config.toml
d_model = 192
n_experts = 32
d_expert = 480
moe_layers = [1, 3, 5, 7, 9, 11]
router_score = "softmax"
normalize_top_k = false
routed_scale = 5.66
balance_loss = 0.017
balance_bias = false
vocab_size = 32768
norm_eps = 1e-06
tie_embeddings = "early"
beta2 = 0.99
train_tokens = 439400000
Below are experts of layer 7 (counted from 0) of a mixture-of-experts language model. Rows are named router (the router's row for the expert), gate (a neuron's input weights, with its number), up (a neuron's input weights, with its number) and show model dimensions 0-191. Each number is 50 + 10 x the weight over its row's rms, rounded and kept within 0 to 99.
After each expert's rows: a language model's description of what the expert responds to. This comes from a sample of Wikipedia text that the model never trained on.

# expert 4
router:48 52 62 51 66 46 53 57 47 47 36 40 46 37 57 54 59 55 63 54 43 61 52 49 45 47 58 54 45 32 72 44 57 40 49 53 39 57 55 54 45 57 51 50 52 35 48 51 32 51 52 64 52 37 64 39 55 44 50 44 40 57 52 72 59 54 45 36 51 43 56 51 47 54 52 53 43 71 42 43 66 45 36 57 57 76 51 36 45 46 42 84 42 32 52 59 58 78 55 63 63 53 55 62 56 37 37 44 52 62 39 42 68 36 38 52 44 55 69 57 45 43 56 38 62 48 42 55 47 31 52 54 65 51 55 51 50 62 27 35 53 62 56 33 34 37 47 48 47 37 47 59 48 43 40 54 44 50 49 52 66 44 54 51 42 50 61 55 49 42 40 70 52 59 57 56 43 60 34 29 47 52 59 41 44 62 53 56 67 44 64 32
gate1:49 47 46 49 39 48 41 54 43 43 47 60 65 32 38 46 63 63 62 49 59 49 64 46 50 61 47 40 48 47 41 44 45 57 60 49 45 67 44 63 57 52 62 51 33 67 48 42 52 39 34 71 57 59 55 47 71 50 36 42 32 56 69 49 46 55 39 25 48 49 55 53 66 47 42 68 51 55 58 52 54 42 76 59 64 61 49 53 40 47 36 53 44 45 69 57 58 45 62 52 58 45 47 45 59 59 35 43 47 40 47 47 41 51 38 43 46 42 49 69 53 35 28 43 58 57 29 38 50 39 45 55 31 42 43 47 48 67 64 53 44 57 33 47 55 45 64 40 27 54 70 47 54 28 58 51 54 46 40 51 51 37 54 48 53 44 57 53 36 62 49 51 65 38 72 58 55 44 57 53 36 35 60 40 45 52 49 40 45 62 61 41
up1:66 55 49 39 50 54 55 42 33 39 55 52 54 36 57 49 49 48 52 51 35 52 43 51 49 54 58 61 61 46 34 67 56 40 56 57 43 52 39 44 55 43 69 38 52 48 44 37 39 66 44 46 31 54 35 49 45 49 39 69 35 59 68 57 50 46 56 55 56 55 68 26 73 47 64 55 46 21 33 44 51 46 50 55 43 61 58 45 67 48 42 53 40 51 38 49 60 50 61 54 62 45 35 54 52 58 24 64 53 67 52 39 38 42 48 51 62 52 62 58 46 40 45 40 55 41 64 46 48 44 35 58 52 52 48 45 67 47 60 68 51 36 39 48 46 42 69 46 40 32 49 63 63 51 43 40 70 57 48 46 64 37 36 49 74 43 57 45 50 53 61 55 61 57 53 40 44 57 35 41 48 50 56 37 61 59 54 52 60 54 33 41
Description: Word-final pieces of taxonomic, scientific and foreign names, e.g. -ia, -ensis, -idae, -oma in species lists and Romance names.

# expert 28
router:62 67 40 28 33 46 21 42 63 39 47 43 52 56 64 62 40 35 60 55 52 45 40 35 46 58 44 68 60 39 53 55 66 49 48 50 47 36 42 65 63 52 38 57 57 55 42 40 51 54 53 61 63 42 48 66 42 31 52 46 59 38 58 49 47 48 50 63 62 48 42 49 60 64 76 63 46 57 63 55 40 48 37 62 51 58 65 47 30 45 60 56 39 52 37 59 42 50 40 62 47 60 49 47 36 54 45 49 61 52 44 55 46 54 56 48 53 68 37 44 42 44 54 46 24 47 53 56 43 46 55 55 43 59 65 42 50 32 47 37 36 54 55 62 59 52 45 47 77 51 55 61 49 48 55 47 55 51 46 58 59 61 78 36 46 44 46 24 43 59 56 45 61 51 62 46 49 33 52 54 61 45 50 41 55 52 63 44 61 67 54 57
gate2:57 45 54 35 48 43 37 64 39 68 49 51 47 41 49 48 44 46 54 60 54 55 48 56 61 45 34 47 46 54 36 47 45 46 54 48 33 50 44 48 43 22 53 40 33 58 66 48 66 38 33 49 40 40 48 43 60 46 47 48 36 43 57 66 38 61 25 39 43 17 52 48 53 54 49 61 44 53 62 36 56 58 44 56 40 53 54 46 33 71 40 42 76 51 55 58 34 74 42 57 37 54 55 59 60 63 42 50 51 52 35 44 52 62 50 71 59 49 55 52 50 57 48 51 55 47 41 43 44 51 47 48 45 57 53 56 62 41 54 74 52 46 55 49 70 53 61 58 49 42 58 58 60 60 43 47 68 50 63 33 50 53 51 54 57 36 54 36 61 53 60 43 68 48 23 45 43 54 65 66 42 42 47 46 60 58 57 41 52 31 48 54
up2:32 58 61 59 33 54 67 46 49 27 53 54 63 55 50 60 62 55 50 35 51 58 38 47 66 31 41 35 51 60 30 55 56 29 55 56 59 41 45 48 65 42 43 52 62 51 55 30 45 61 56 47 30 38 51 44 40 55 45 19 56 43 36 49 50 46 41 49 42 58 48 42 50 46 45 50 28 55 61 69 58 43 54 60 70 46 51 50 50 58 39 49 48 55 70 57 45 44 34 46 53 43 40 49 39 31 53 31 57 43 50 56 50 47 65 51 61 42 36 44 41 64 54 53 64 63 44 46 62 35 35 33 42 34 43 48 49 67 45 44 47 68 50 31 59 64 68 50 51 54 37 44 56 58 47 54 46 46 49 56 52 50 48 34 63 44 55 61 49 42 53 52 66 50 56 52 37 39 58 50 49 69 58 46 54 48 42 42 31 35 47 51
Description: The first half of years, 19, 20, 18, after in, since or born, plus dashes, decimal points and degree signs in coordinates.

# expert 31
router:62 36 33 59 55 52 47 49 43 38 52 50 45 59 60 52 42 39 43 61 50 36 43 45 40 43 47 48 52 45 51 37 64 51 43 54 39 41 32 33 65 38 55 42 40 42 44 69 57 58 36 42 27 44 55 41 46 54 46 56 43 52 51 54 69 57 36 46 30 44 32 49 59 40 38 56 47 19 31 34 55 57 60 53 52 40 54 43 49 60 36 55 37 65 54 59 55 46 49 47 33 56 65 51 35 49 56 60 38 48 58 45 68 45 33 30 47 37 47 42 43 32 46 66 64 43 46 42 54 43 48 57 50 50 33 52 51 46 55 37 56 47 50 28 53 62 59 57 63 48 40 33 53 34 57 53 49 51 36 55 59 63 58 53 65 45 67 52 44 51 53 48 36 64 54 43 30 63 39 43 59 55 62 33 57 58 51 34 66 44 43 51
gate2:44 52 48 57 48 46 63 50 52 58 38 40 37 42 51 41 46 31 44 42 51 33 49 38 40 48 44 30 36 56 42 29 39 56 37 56 57 48 53 47 41 71 66 58 40 34 45 75 51 39 47 54 50 52 49 53 34 52 30 31 48 54 53 57 53 55 64 56 46 56 55 49 56 48 47 52 48 47 32 49 51 38 57 50 53 50 31 37 56 55 48 71 35 50 56 48 46 79 61 56 42 58 56 50 49 57 46 53 47 42 44 39 57 50 46 58 56 47 33 45 48 41 46 60 46 50 46 46 53 27 71 67 28 53 42 41 59 42 39 53 47 53 49 59 49 54 38 54 58 60 61 39 53 55 49 22 62 64 50 53 70 53 54 55 57 34 49 43 50 48 47 43 52 49 63 55 33 38 68 48 45 44 48 49 29 41 44 68 53 65 56 15
up2:47 45 48 64 63 65 39 42 53 49 44 40 32 60 41 46 53 32 40 42 32 51 60 57 45 60 51 59 51 42 33 45 44 60 44 66 49 45 54 33 48 32 44 39 51 60 51 45 67 46 60 37 40 57 50 46 73 44 65 69 58 57 65 59 47 56 42 51 43 39 64 59 51 53 45 45 60 43 68 48 33 49 39 39 48 48 35 46 51 52 57 39 54 52 56 51 49 43 55 33 52 48 48 39 39 57 47 61 48 43 54 71 36 53 64 54 44 57 58 64 39 66 49 43 38 50 69 44 71 60 65 24 49 31 48 45 37 71 41 50 54 41 52 53 49 55 56 51 56 60 23 40 48 50 41 50 50 58 47 41 24 57 59 52 55 49 54 53 33 68 59 44 54 43 51 61 69 46 57 45 63 47 42 70 59 43 42 60 53 35 58 54
Description: Opening parenthesis or quote mark after a name or phrase, e.g. (born 1987), ("...", and the = heading end.

# expert 2
router:55 46 61 51 55 45 49 57 50 46 43 54 61 57 62 60 49 58 61 57 62 71 45 48 58 44 35 34 57 49 28 48 43 47 64 63 32 59 24 40 36 58 74 49 64 39 49 35 51 54 56 50 58 70 47 66 65 47 57 40 37 48 49 29 41 55 53 51 52 44 46 52 57 53 63 45 36 59 53 53 50 49 51 41 51 35 70 39 45 41 53 44 65 49 59 43 54 44 48 50 58 37 61 40 43 64 60 40 62 54 38 52 57 45 62 57 59 63 44 49 34 61 37 45 49 47 47 39 51 30 50 53 58 63 67 29 42 61 64 42 51 55 58 64 66 50 43 64 50 51 55 67 41 49 63 60 60 55 54 36 46 70 34 43 53 53 39 44 52 54 34 56 49 32 57 42 42 25 59 46 62 50 56 65 52 51 61 43 63 54 48 33
gate3:43 51 47 24 42 62 48 46 49 58 49 66 39 45 58 50 53 58 63 46 48 52 47 40 58 65 68 53 49 59 49 60 39 55 55 61 35 57 65 31 61 59 38 37 38 39 32 47 58 46 46 66 51 57 35 62 56 40 44 53 50 49 56 48 52 57 44 65 44 52 40 66 47 49 51 41 53 53 58 56 67 37 43 64 53 23 48 42 75 52 53 61 46 42 42 39 59 60 30 46 49 45 64 42 46 42 63 58 40 49 40 50 55 50 37 27 50 56 64 31 45 53 59 42 48 59 43 60 54 53 48 62 57 52 59 45 73 64 37 43 65 55 46 42 60 52 53 44 57 61 66 42 47 46 51 46 63 42 56 32 44 43 30 49 53 35 53 51 64 56 72 51 66 45 54 28 58 32 53 38 47 44 56 40 40 28 46 46 59 63 45 41
up3:35 64 53 40 48 37 44 54 58 61 47 45 63 41 49 49 57 54 50 51 39 49 34 44 55 59 55 48 37 47 59 46 28 50 30 52 46 48 51 45 73 69 45 46 48 42 49 38 40 52 44 40 60 61 43 59 50 53 70 46 55 37 47 33 40 38 56 65 41 60 66 47 44 21 44 44 66 44 64 44 59 39 39 69 64 33 47 37 48 62 53 59 44 52 58 43 52 39 49 44 41 64 52 44 42 59 47 59 42 56 38 57 34 49 52 26 67 74 59 34 52 51 57 47 51 51 51 54 49 55 63 59 64 55 51 37 56 66 45 49 59 54 34 49 54 54 32 64 52 58 52 57 47 45 37 57 39 53 41 33 39 38 32 65 36 42 60 38 45 50 62 44 62 55 59 37 33 54 40 65 55 56 44 42 43 37 50 53 41 52 32 43
Description: Final digits of years after a split century prefix like 19 or 20, ordinal suffixes, and month names, e.g. 19|34, 14th, May 2022.

# expert 1
router:51 44 42 51 49 56 52 56 47 47 50 49 53 42 37 41 62 45 27 42 55 48 56 60 60 55 32 50 60 33 48 51 46 47 47 47 76 67 60 41 68 51 53 48 36 44 36 47 70 40 39 48 58 47 50 27 49 40 59 67 42 57 53 35 76 54 37 60 58 56 41 54 56 30 59 68 44 57 65 43 45 59 45 64 34 48 51 61 47 43 40 44 33 47 63 59 49 67 55 42 50 56 50 63 49 35 59 57 31 38 49 48 50 41 69 40 50 26 62 64 71 54 45 51 48 54 47 53 53 57 55 49 51 25 52 66 48 42 39 45 44 43 42 48 57 30 47 63 65 63 48 44 44 46 59 61 38 67 39 49 61 56 55 34 49 56 32 46 67 50 51 65 61 52 38 51 61 54 56 32 64 60 54 48 56 51 54 49 53 44 45 58
gate13:71 35 51 41 71 60 35 37 50 53 42 39 56 55 67 50 57 49 48 47 50 57 52 49 72 45 44 53 46 68 17 67 31 41 62 44 66 47 54 57 37 55 60 62 50 44 53 52 48 43 44 58 52 57 32 64 44 51 50 65 29 48 41 52 59 64 40 51 40 47 41 43 29 65 41 56 50 38 44 44 45 62 54 49 40 71 47 60 38 51 58 46 51 62 45 49 51 51 30 47 48 43 67 45 48 55 40 49 72 58 60 41 56 50 49 59 49 51 60 47 51 53 59 63 61 67 52 52 48 53 47 56 52 46 41 48 67 61 45 58 38 41 48 32 48 43 61 43 54 35 59 43 49 44 52 21 65 56 59 47 41 45 61 50 48 46 33 48 56 53 44 78 66 58 60 70 66 61 60 56 48 53 46 44 57 56 48 56 58 47 51 41
up13:32 48 52 46 37 46 65 57 51 55 47 55 39 62 47 69 46 38 59 40 48 54 45 49 31 67 50 44 48 37 65 50 66 63 33 47 51 57 43 35 51 46 39 51 42 42 53 40 60 61 59 47 24 49 54 56 68 42 45 51 69 66 70 50 38 37 59 58 59 49 51 39 59 36 41 54 66 63 60 55 51 45 50 65 52 44 55 40 60 48 55 52 54 39 51 50 44 66 63 47 42 54 48 52 61 35 57 54 28 49 54 63 41 39 54 49 48 56 44 41 52 60 55 48 39 35 41 54 35 56 38 40 57 49 58 47 44 31 69 45 61 60 59 54 46 68 43 49 46 46 19 46 58 40 47 48 58 54 55 49 50 49 48 51 48 51 68 56 34 55 62 19 49 44 40 41 30 67 33 46 42 41 63 61 55 48 34 39 48 56 42 52
Description: Words opening subordinate clauses such as which, that, who, where, because; also abstract nouns after and or in, like employment, addition.

# expert 9
router:62 40 56 30 66 46 47 58 55 59 49 45 52 59 35 78 63 40 35 41 61 75 44 48 38 71 65 22 52 48 46 50 33 35 47 56 36 51 41 41 45 37 40 61 59 64 56 33 39 48 53 45 66 58 57 63 46 33 58 56 38 53 50 48 50 47 56 65 64 39 35 51 48 55 48 57 51 48 47 51 66 44 32 43 49 41 46 59 45 54 61 48 47 51 39 36 59 48 33 60 49 49 49 35 44 54 57 59 40 45 51 64 42 50 61 59 52 55 47 51 44 56 60 46 47 48 58 44 39 28 69 44 60 61 66 53 39 59 48 66 53 45 58 54 39 55 47 43 36 50 42 66 39 36 61 48 47 48 49 46 65 51 39 56 36 52 72 49 54 48 41 48 55 63 79 55 54 20 48 45 57 60 57 52 53 46 51 62 52 59 46 45
gate2:44 58 72 51 57 49 48 41 44 38 59 43 46 53 43 53 52 68 47 59 42 52 62 51 48 37 39 43 49 40 46 36 45 54 50 67 50 45 64 53 50 68 43 53 50 48 37 36 50 39 65 48 36 44 59 62 43 43 50 58 62 58 33 46 52 63 39 48 64 58 37 45 54 50 33 42 49 59 48 55 70 52 49 46 41 61 45 54 32 43 58 45 54 63 46 57 58 31 38 70 60 41 64 56 50 49 33 40 59 54 35 41 48 46 61 51 46 53 66 45 42 54 48 53 61 32 42 48 61 58 67 53 53 52 39 60 48 40 76 53 47 52 49 50 49 59 59 40 36 37 50 40 50 53 55 41 57 58 56 52 51 36 54 32 48 34 52 50 69 30 70 48 69 30 50 44 58 66 41 28 53 56 30 61 48 48 60 30 53 72 27 50
up2:33 66 60 47 58 36 45 37 48 43 53 59 56 58 52 60 42 69 57 41 46 47 57 53 57 60 43 60 62 49 48 44 50 49 47 43 53 36 41 59 36 46 37 58 79 53 40 48 47 56 56 41 40 47 41 43 57 59 55 62 40 44 47 35 62 58 31 50 51 51 26 51 46 48 38 45 52 42 46 52 74 50 42 41 40 74 57 56 38 44 56 54 52 61 55 52 70 48 47 48 48 57 62 42 55 42 38 51 58 58 28 49 37 31 48 55 56 63 73 35 51 42 51 72 57 49 34 52 50 44 49 44 49 41 55 44 54 31 74 64 43 39 56 44 54 52 43 60 43 42 56 51 32 33 53 39 52 55 55 49 65 44 67 47 47 40 36 56 52 45 52 38 70 51 57 49 44 50 41 41 68 75 50 52 45 50 56 49 54 66 36 24
Description: Numeric tokens in sports tables, scorelines, goal minutes and dates, such as 29' (pen.), 14, 31 March.

# expert 16
router:40 46 48 39 62 51 43 56 56 40 55 45 45 36 63 65 58 52 49 43 59 47 44 38 49 40 52 41 55 37 57 67 48 48 57 64 38 54 19 54 53 43 63 40 61 37 31 47 36 45 61 41 53 53 62 38 33 23 44 38 48 63 53 41 52 62 62 82 43 32 61 67 42 69 46 40 59 56 43 57 61 56 45 59 45 35 50 65 42 50 50 60 68 61 49 45 35 34 41 56 40 32 39 46 44 53 57 44 60 55 55 48 55 56 43 55 38 58 34 44 58 44 35 51 48 65 40 43 44 46 61 49 38 53 66 61 51 54 56 43 46 46 43 51 42 39 46 53 47 51 34 47 60 40 57 52 42 47 45 56 68 41 49 53 46 47 53 27 43 43 67 36 58 61 69 42 44 25 57 49 45 66 53 52 41 48 42 48 58 49 41 53
gate2:29 27 60 46 72 51 34 60 37 54 32 43 39 54 50 42 38 39 36 42 61 62 49 51 31 53 35 54 45 68 44 45 43 61 46 41 53 64 52 46 54 47 50 49 47 33 60 57 55 53 54 47 53 55 53 32 59 58 38 57 40 64 39 54 72 48 67 61 46 47 40 53 51 65 82 45 48 48 57 61 47 60 36 41 55 46 83 48 68 65 68 51 40 51 35 65 43 42 62 51 57 49 60 38 44 60 54 49 56 55 59 72 57 46 54 53 41 42 56 32 56 46 48 55 62 47 54 48 54 43 52 39 54 36 51 48 58 49 36 44 58 32 62 56 45 52 65 53 55 52 25 38 52 61 61 55 39 46 48 43 45 65 59 47 40 47 63 48 44 50 48 36 51 42 60 42 50 44 58 30 43 56 47 63 41 55 41 51 50 45 42 43
up2:56 48 59 57 34 60 56 43 38 50 49 61 51 50 49 62 46 48 56 52 53 50 59 28 45 49 34 40 53 48 42 52 55 36 52 53 54 52 44 43 51 43 39 65 37 50 56 60 41 44 49 38 32 39 38 50 26 48 50 51 40 42 59 52 55 67 47 30 59 40 46 44 42 44 43 51 28 40 51 41 58 37 48 43 44 55 49 51 38 48 26 60 34 45 42 43 62 48 36 58 51 48 45 38 43 60 65 47 61 42 37 42 39 43 55 59 50 53 57 67 34 48 68 45 43 52 52 48 51 47 69 65 49 81 56 28 53 55 59 53 48 63 50 68 73 46 38 35 37 42 49 60 44 31 39 54 63 67 58 39 34 38 50 49 32 31 62 51 65 56 58 61 49 60 47 47 50 36 65 58 54 34 42 44 54 55 46 49 63 63 56 58
Description: Digits and unit tokens inside statistics, tables and measurements, often after a decimal point or bracket, e.g. 2.0, km, lb.

# expert 6
router:57 51 29 58 59 38 57 43 92 39 41 37 50 50 32 50 27 52 40 37 56 55 47 45 63 42 44 61 63 64 55 42 51 45 44 53 41 64 48 43 41 41 44 43 54 60 47 57 48 29 56 54 45 45 60 48 53 49 55 79 52 65 57 55 40 39 50 37 29 44 52 57 57 56 52 48 41 59 53 55 59 55 57 53 57 36 44 55 51 53 43 78 43 51 54 49 53 44 58 41 45 55 59 57 41 41 58 54 36 49 43 54 55 44 53 64 45 51 58 48 60 60 65 40 41 44 40 49 43 30 47 53 56 64 78 62 41 38 35 39 36 54 57 48 47 61 53 55 46 33 51 81 49 38 45 45 43 60 39 47 48 31 54 54 29 63 44 56 51 58 57 45 48 48 36 52 58 61 61 42 56 47 44 60 57 62 55 53 59 38 43 60
gate0:40 56 54 48 40 45 39 51 46 56 61 53 47 27 52 51 55 38 46 41 65 63 42 67 51 46 42 61 48 55 57 57 47 53 56 33 47 53 62 58 56 46 41 62 34 65 44 43 52 63 29 54 49 46 34 45 49 44 49 35 57 48 47 48 66 63 46 60 46 52 57 65 40 43 46 60 73 41 46 46 50 47 27 54 48 58 45 44 39 55 41 42 65 49 47 43 35 54 40 52 45 39 54 59 64 51 29 51 69 52 44 48 38 44 42 60 47 36 65 48 71 50 47 53 52 54 67 68 60 42 33 53 51 43 64 40 38 49 56 49 46 56 54 48 42 42 50 50 55 54 65 49 56 60 46 56 55 30 35 43 47 66 50 39 67 39 47 34 42 37 33 71 67 52 61 29 31 45 37 39 39 63 32 47 65 36 56 47 49 60 47 71
up0:56 36 48 54 41 46 46 59 63 63 53 54 51 42 57 64 51 60 39 59 60 50 42 62 36 50 47 36 53 72 66 67 31 33 45 33 54 43 63 65 59 36 50 72 44 43 65 42 43 56 60 39 71 25 55 56 47 42 51 49 62 48 53 62 52 57 47 55 64 66 43 60 31 56 55 43 26 51 45 38 27 36 29 51 57 44 52 73 47 53 66 53 44 54 43 45 42 34 51 38 69 49 66 55 57 58 54 58 44 46 53 46 55 57 32 48 43 43 53 45 51 51 67 78 56 39 51 57 44 68 34 51 50 51 73 48 43 36 56 48 59 63 67 49 45 37 52 66 53 50 49 42 45 52 61 49 41 34 54 50 59 49 47 41 58 55 52 57 55 55 49 59 47 41 47 52 55 57 40 44 49 61 29 43 49 48 50 50 46 55 56 48
Description: City, state and country names and their later parts, often after "in", a comma or "Los", such as Angeles, London, Cincinnati, Connecticut.

# expert 29
router:59 65 59 53 53 44 38 47 55 54 50 65 48 38 35 48 40 42 55 68 25 40 49 51 40 57 55 56 46 49 48 56 51 46 48 49 47 53 22 61 58 57 48 56 58 56 58 60 56 53 41 39 39 55 42 67 34 41 45 43 56 51 54 30 52 48 46 61 45 58 44 50 51 62 53 53 51 36 39 60 45 52 43 45 57 34 42 27 36 40 41 36 65 39 38 42 61 56 60 46 41 50 38 31 66 35 57 37 47 57 43 36 49 67 58 47 47 35 60 49 54 45 57 61 69 66 52 65 48 50 41 48 38 56 58 51 53 42 38 61 72 44 61 31 53 57 45 36 71 51 47 57 53 57 61 58 54 43 47 45 49 34 40 49 66 34 63 70 47 58 60 46 46 33 44 36 29 60 46 46 42 57 44 43 43 48 38 43 31 53 32 34
gate2:58 62 38 64 47 57 46 50 57 55 42 56 58 45 38 52 68 58 38 58 54 47 58 39 48 68 42 79 44 42 72 56 48 52 62 56 52 37 38 55 60 39 54 46 58 47 48 48 49 52 49 57 48 53 50 59 32 38 49 29 54 54 53 55 58 35 61 48 65 46 54 54 37 37 45 52 61 54 48 54 28 66 42 53 62 45 37 48 34 58 42 33 50 52 36 61 62 45 33 48 50 44 39 67 44 39 43 48 51 54 52 53 50 41 46 45 62 52 54 48 65 31 42 76 15 47 48 57 58 53 70 46 50 53 50 39 40 48 55 42 47 60 55 55 43 62 41 47 42 51 49 41 33 38 67 65 56 43 49 67 43 51 43 48 67 49 65 55 54 45 35 54 53 32 58 43 38 30 35 43 65 67 40 66 44 52 34 52 54 48 53 58
up2:52 54 51 51 63 53 55 56 59 51 35 45 54 44 54 41 54 59 36 55 53 57 39 44 67 53 38 36 63 69 50 47 49 45 58 48 55 38 42 64 52 44 29 54 37 51 35 41 45 54 34 54 47 48 54 60 59 65 62 50 58 64 64 47 45 51 47 58 54 64 51 54 55 49 51 52 52 59 64 51 59 56 59 45 57 54 47 53 40 67 39 67 70 44 48 40 44 41 48 60 41 52 37 47 53 66 64 52 71 43 73 10 40 37 49 47 54 54 66 69 30 50 45 55 66 43 49 50 52 50 41 44 58 37 48 53 45 63 74 55 36 52 60 44 61 39 54 50 57 59 53 58 41 48 58 55 40 43 45 37 50 66 55 50 37 45 52 48 50 44 57 50 40 54 50 60 63 60 41 53 57 60 50 64 49 66 86 65 42 35 38 40
Description: Line breaks closing table rows or infobox and list lines, the pipe plus newline, and list dashes, e.g. taxonomy lists, gene data tables.

# expert 5
router:42 47 58 45 48 53 48 47 56 44 49 61 50 47 51 44 55 51 38 47 55 47 58 48 56 51 37 36 46 49 49 65 51 60 48 51 79 61 53 42 41 53 61 69 25 66 51 55 54 65 48 59 60 56 34 46 55 57 52 47 50 61 47 44 53 56 45 43 55 53 39 54 41 25 46 45 55 44 57 46 43 46 53 62 38 38 46 40 55 40 58 50 58 51 44 54 70 58 45 49 76 41 41 49 62 51 40 58 66 43 67 52 45 60 61 63 56 58 52 53 67 67 56 66 64 34 49 45 59 77 58 53 53 30 38 41 61 49 41 45 55 46 46 60 47 42 54 56 59 76 36 40 65 54 60 72 49 49 61 51 44 36 52 58 45 56 35 57 57 33 45 45 47 59 43 57 61 34 51 30 43 58 46 35 50 11 56 48 44 44 49 53
gate11:34 39 62 48 51 47 40 49 66 55 65 37 56 51 34 50 53 55 55 41 52 35 52 58 48 54 61 50 38 50 74 63 42 47 43 42 36 60 51 49 43 74 60 34 33 51 55 59 47 65 45 43 38 34 38 62 51 49 41 53 58 52 51 50 46 62 49 43 59 62 49 59 36 60 44 66 58 51 39 42 51 47 41 46 50 60 44 57 68 39 46 47 60 55 51 44 37 55 47 33 45 41 62 46 57 43 45 52 55 36 72 40 45 75 35 46 53 46 66 42 43 47 52 38 33 58 46 65 47 46 64 65 55 55 66 46 41 58 41 44 48 41 45 44 54 43 40 40 43 46 76 57 57 60 41 59 59 50 52 52 45 54 54 26 51 60 51 53 45 27 41 43 40 57 62 26 69 41 36 38 44 54 35 61 33 68 51 62 43 60 53 48
up11:71 61 47 48 51 52 58 45 39 37 38 62 52 55 66 54 47 39 39 64 43 66 59 57 56 51 37 44 56 51 24 37 63 49 61 67 55 44 48 54 57 31 44 75 69 51 51 36 52 30 46 60 55 74 49 37 44 47 65 36 57 57 46 51 53 37 39 59 49 30 54 55 54 41 53 40 43 45 49 57 40 48 52 53 46 52 57 49 31 53 51 46 37 40 47 54 55 45 47 61 60 60 40 48 43 53 67 48 47 49 31 55 52 26 50 51 53 53 53 70 54 52 52 51 55 52 45 36 51 55 39 38 45 53 34 50 52 43 54 59 52 57 54 56 43 53 64 50 57 58 37 50 54 39 57 53 44 57 50 49 58 53 53 63 49 36 51 49 53 67 74 62 62 41 52 55 23 69 65 70 52 46 63 30 59 34 49 27 55 35 49 54
Description: Main verbs right after a subject or auxiliary in narrative prose, mostly past tense, such as took, received, announced, introduced, was considered.

# expert 18
router:56 50 25 58 58 35 56 40 90 40 39 40 48 50 32 50 31 55 43 35 56 56 48 45 63 42 42 58 62 66 53 42 51 44 45 49 44 64 49 41 39 42 42 43 53 60 48 58 50 29 59 52 45 50 56 49 49 52 57 79 51 64 54 54 42 38 48 38 27 46 55 55 56 56 50 47 43 59 56 53 61 55 56 53 54 38 44 54 52 54 45 81 43 47 55 45 51 46 61 41 39 55 64 56 40 40 57 55 38 53 45 51 53 42 55 66 47 56 54 47 63 61 68 37 41 45 41 49 38 30 47 53 56 62 71 61 38 42 36 40 35 52 55 50 41 62 53 54 47 37 50 81 44 39 47 48 42 58 41 48 47 31 52 53 30 62 48 56 54 58 58 44 48 45 38 52 56 62 61 42 56 44 43 59 58 64 56 51 60 39 42 64
gate1:52 46 46 53 47 55 51 46 62 60 67 50 48 46 64 69 49 37 52 47 25 57 64 69 52 43 40 49 47 53 59 58 51 45 57 45 37 71 55 57 45 73 54 58 47 60 42 37 61 42 49 53 36 57 44 38 54 35 56 41 36 60 46 50 47 56 55 44 57 50 46 39 36 65 63 47 50 53 56 53 52 41 70 29 49 44 42 37 57 46 33 55 32 34 50 50 47 53 43 66 51 31 59 73 48 64 52 48 52 61 55 62 38 64 56 45 54 66 41 53 49 47 37 53 47 44 44 42 42 41 45 25 37 47 34 52 50 47 52 67 58 54 50 39 52 66 55 55 54 41 80 46 27 35 61 58 43 57 63 48 41 60 62 32 29 60 47 57 54 57 57 50 52 48 60 46 54 45 54 50 57 52 57 34 53 38 53 59 37 74 53 57
up1:47 50 50 52 65 37 43 44 46 55 32 37 58 46 52 49 53 53 57 55 56 43 40 69 42 45 44 46 57 56 40 47 55 38 62 41 53 66 45 49 50 43 41 41 28 60 58 55 59 51 38 58 44 50 52 52 67 32 59 61 51 52 51 49 50 46 53 51 61 45 38 49 44 45 73 59 59 38 52 56 63 40 62 44 55 47 46 45 28 44 58 52 72 55 52 51 59 46 52 52 49 37 62 72 53 36 49 42 49 24 50 56 46 66 52 56 55 64 58 46 41 56 64 48 37 41 49 42 44 37 52 47 41 55 51 51 53 78 37 57 70 28 42 40 50 64 68 62 44 44 66 51 40 62 59 31 29 59 54 44 56 56 66 60 39 68 47 53 47 47 43 41 49 53 40 44 65 47 59 55 39 46 45 53 70 52 56 73 32 75 54 41
Description: Unclear mix of bare spaces, "of", adjectives like little, serious, distant, first-name pieces such as Alex, Marc, and non-Latin bytes.

# expert 22
router:57 52 27 58 59 37 56 42 90 40 39 42 50 48 31 49 32 53 43 38 56 58 47 43 63 42 44 60 62 66 54 41 51 44 43 50 42 63 49 43 38 41 42 43 52 60 50 56 53 30 60 51 45 48 56 50 50 52 56 81 51 64 56 52 41 40 49 36 26 43 57 55 59 58 50 48 41 61 55 55 58 56 60 51 55 36 44 53 52 54 45 77 43 48 54 44 48 47 61 40 42 56 63 57 38 40 57 54 38 52 41 50 53 42 51 65 47 54 56 47 62 59 67 39 43 46 39 51 40 31 47 54 55 62 72 61 39 40 35 39 33 52 56 52 42 61 52 53 45 37 49 84 43 39 46 46 43 56 39 48 48 30 52 55 30 61 47 53 53 59 57 44 50 48 39 52 54 65 61 44 56 46 45 60 58 62 55 52 62 38 43 60
gate1:58 50 69 38 37 39 44 67 41 55 45 57 36 53 53 57 66 59 51 32 50 55 40 38 54 48 64 62 66 62 43 55 51 39 60 54 57 59 37 33 46 33 51 57 49 75 35 46 55 59 55 51 50 66 37 60 41 46 40 43 65 46 45 54 41 79 45 47 61 53 45 38 52 40 54 45 44 60 46 47 52 54 43 46 53 70 43 48 47 34 58 57 55 46 66 33 47 54 44 60 61 50 53 39 54 63 48 37 59 47 64 56 55 59 68 40 66 63 43 65 49 51 43 44 64 43 48 58 45 51 57 74 46 64 49 52 55 48 42 44 66 60 48 44 70 46 55 58 39 39 70 37 64 49 44 54 60 42 53 43 24 19 62 55 49 45 43 42 53 50 50 51 58 37 50 42 41 61 39 45 50 52 59 39 32 42 65 55 45 56 41 39
up1:49 64 41 35 42 44 45 50 52 58 55 54 27 51 70 44 77 37 53 57 34 44 64 46 53 56 45 61 44 47 47 65 52 47 47 32 61 59 42 52 46 33 42 29 39 52 64 36 59 54 37 43 36 54 48 62 41 53 62 44 32 55 51 60 55 51 45 56 54 54 41 64 64 65 58 54 28 59 66 54 50 60 55 30 42 39 54 47 34 59 56 55 46 59 39 50 46 43 47 47 54 43 58 51 53 49 72 57 48 49 39 34 58 70 31 46 35 47 49 41 39 34 52 45 65 50 51 50 47 56 31 55 51 68 57 55 59 67 67 44 64 36 47 59 61 37 48 53 36 58 37 52 36 38 54 48 53 55 47 44 55 57 45 46 52 36 54 44 46 49 46 57 58 71 32 39 76 61 49 58 64 51 43 50 44 37 48 46 56 66 55 48
Description: Mixed group: personal pronouns he, she, them, her, and concrete nouns like water, police, cancer, wood, plus scattered word pieces.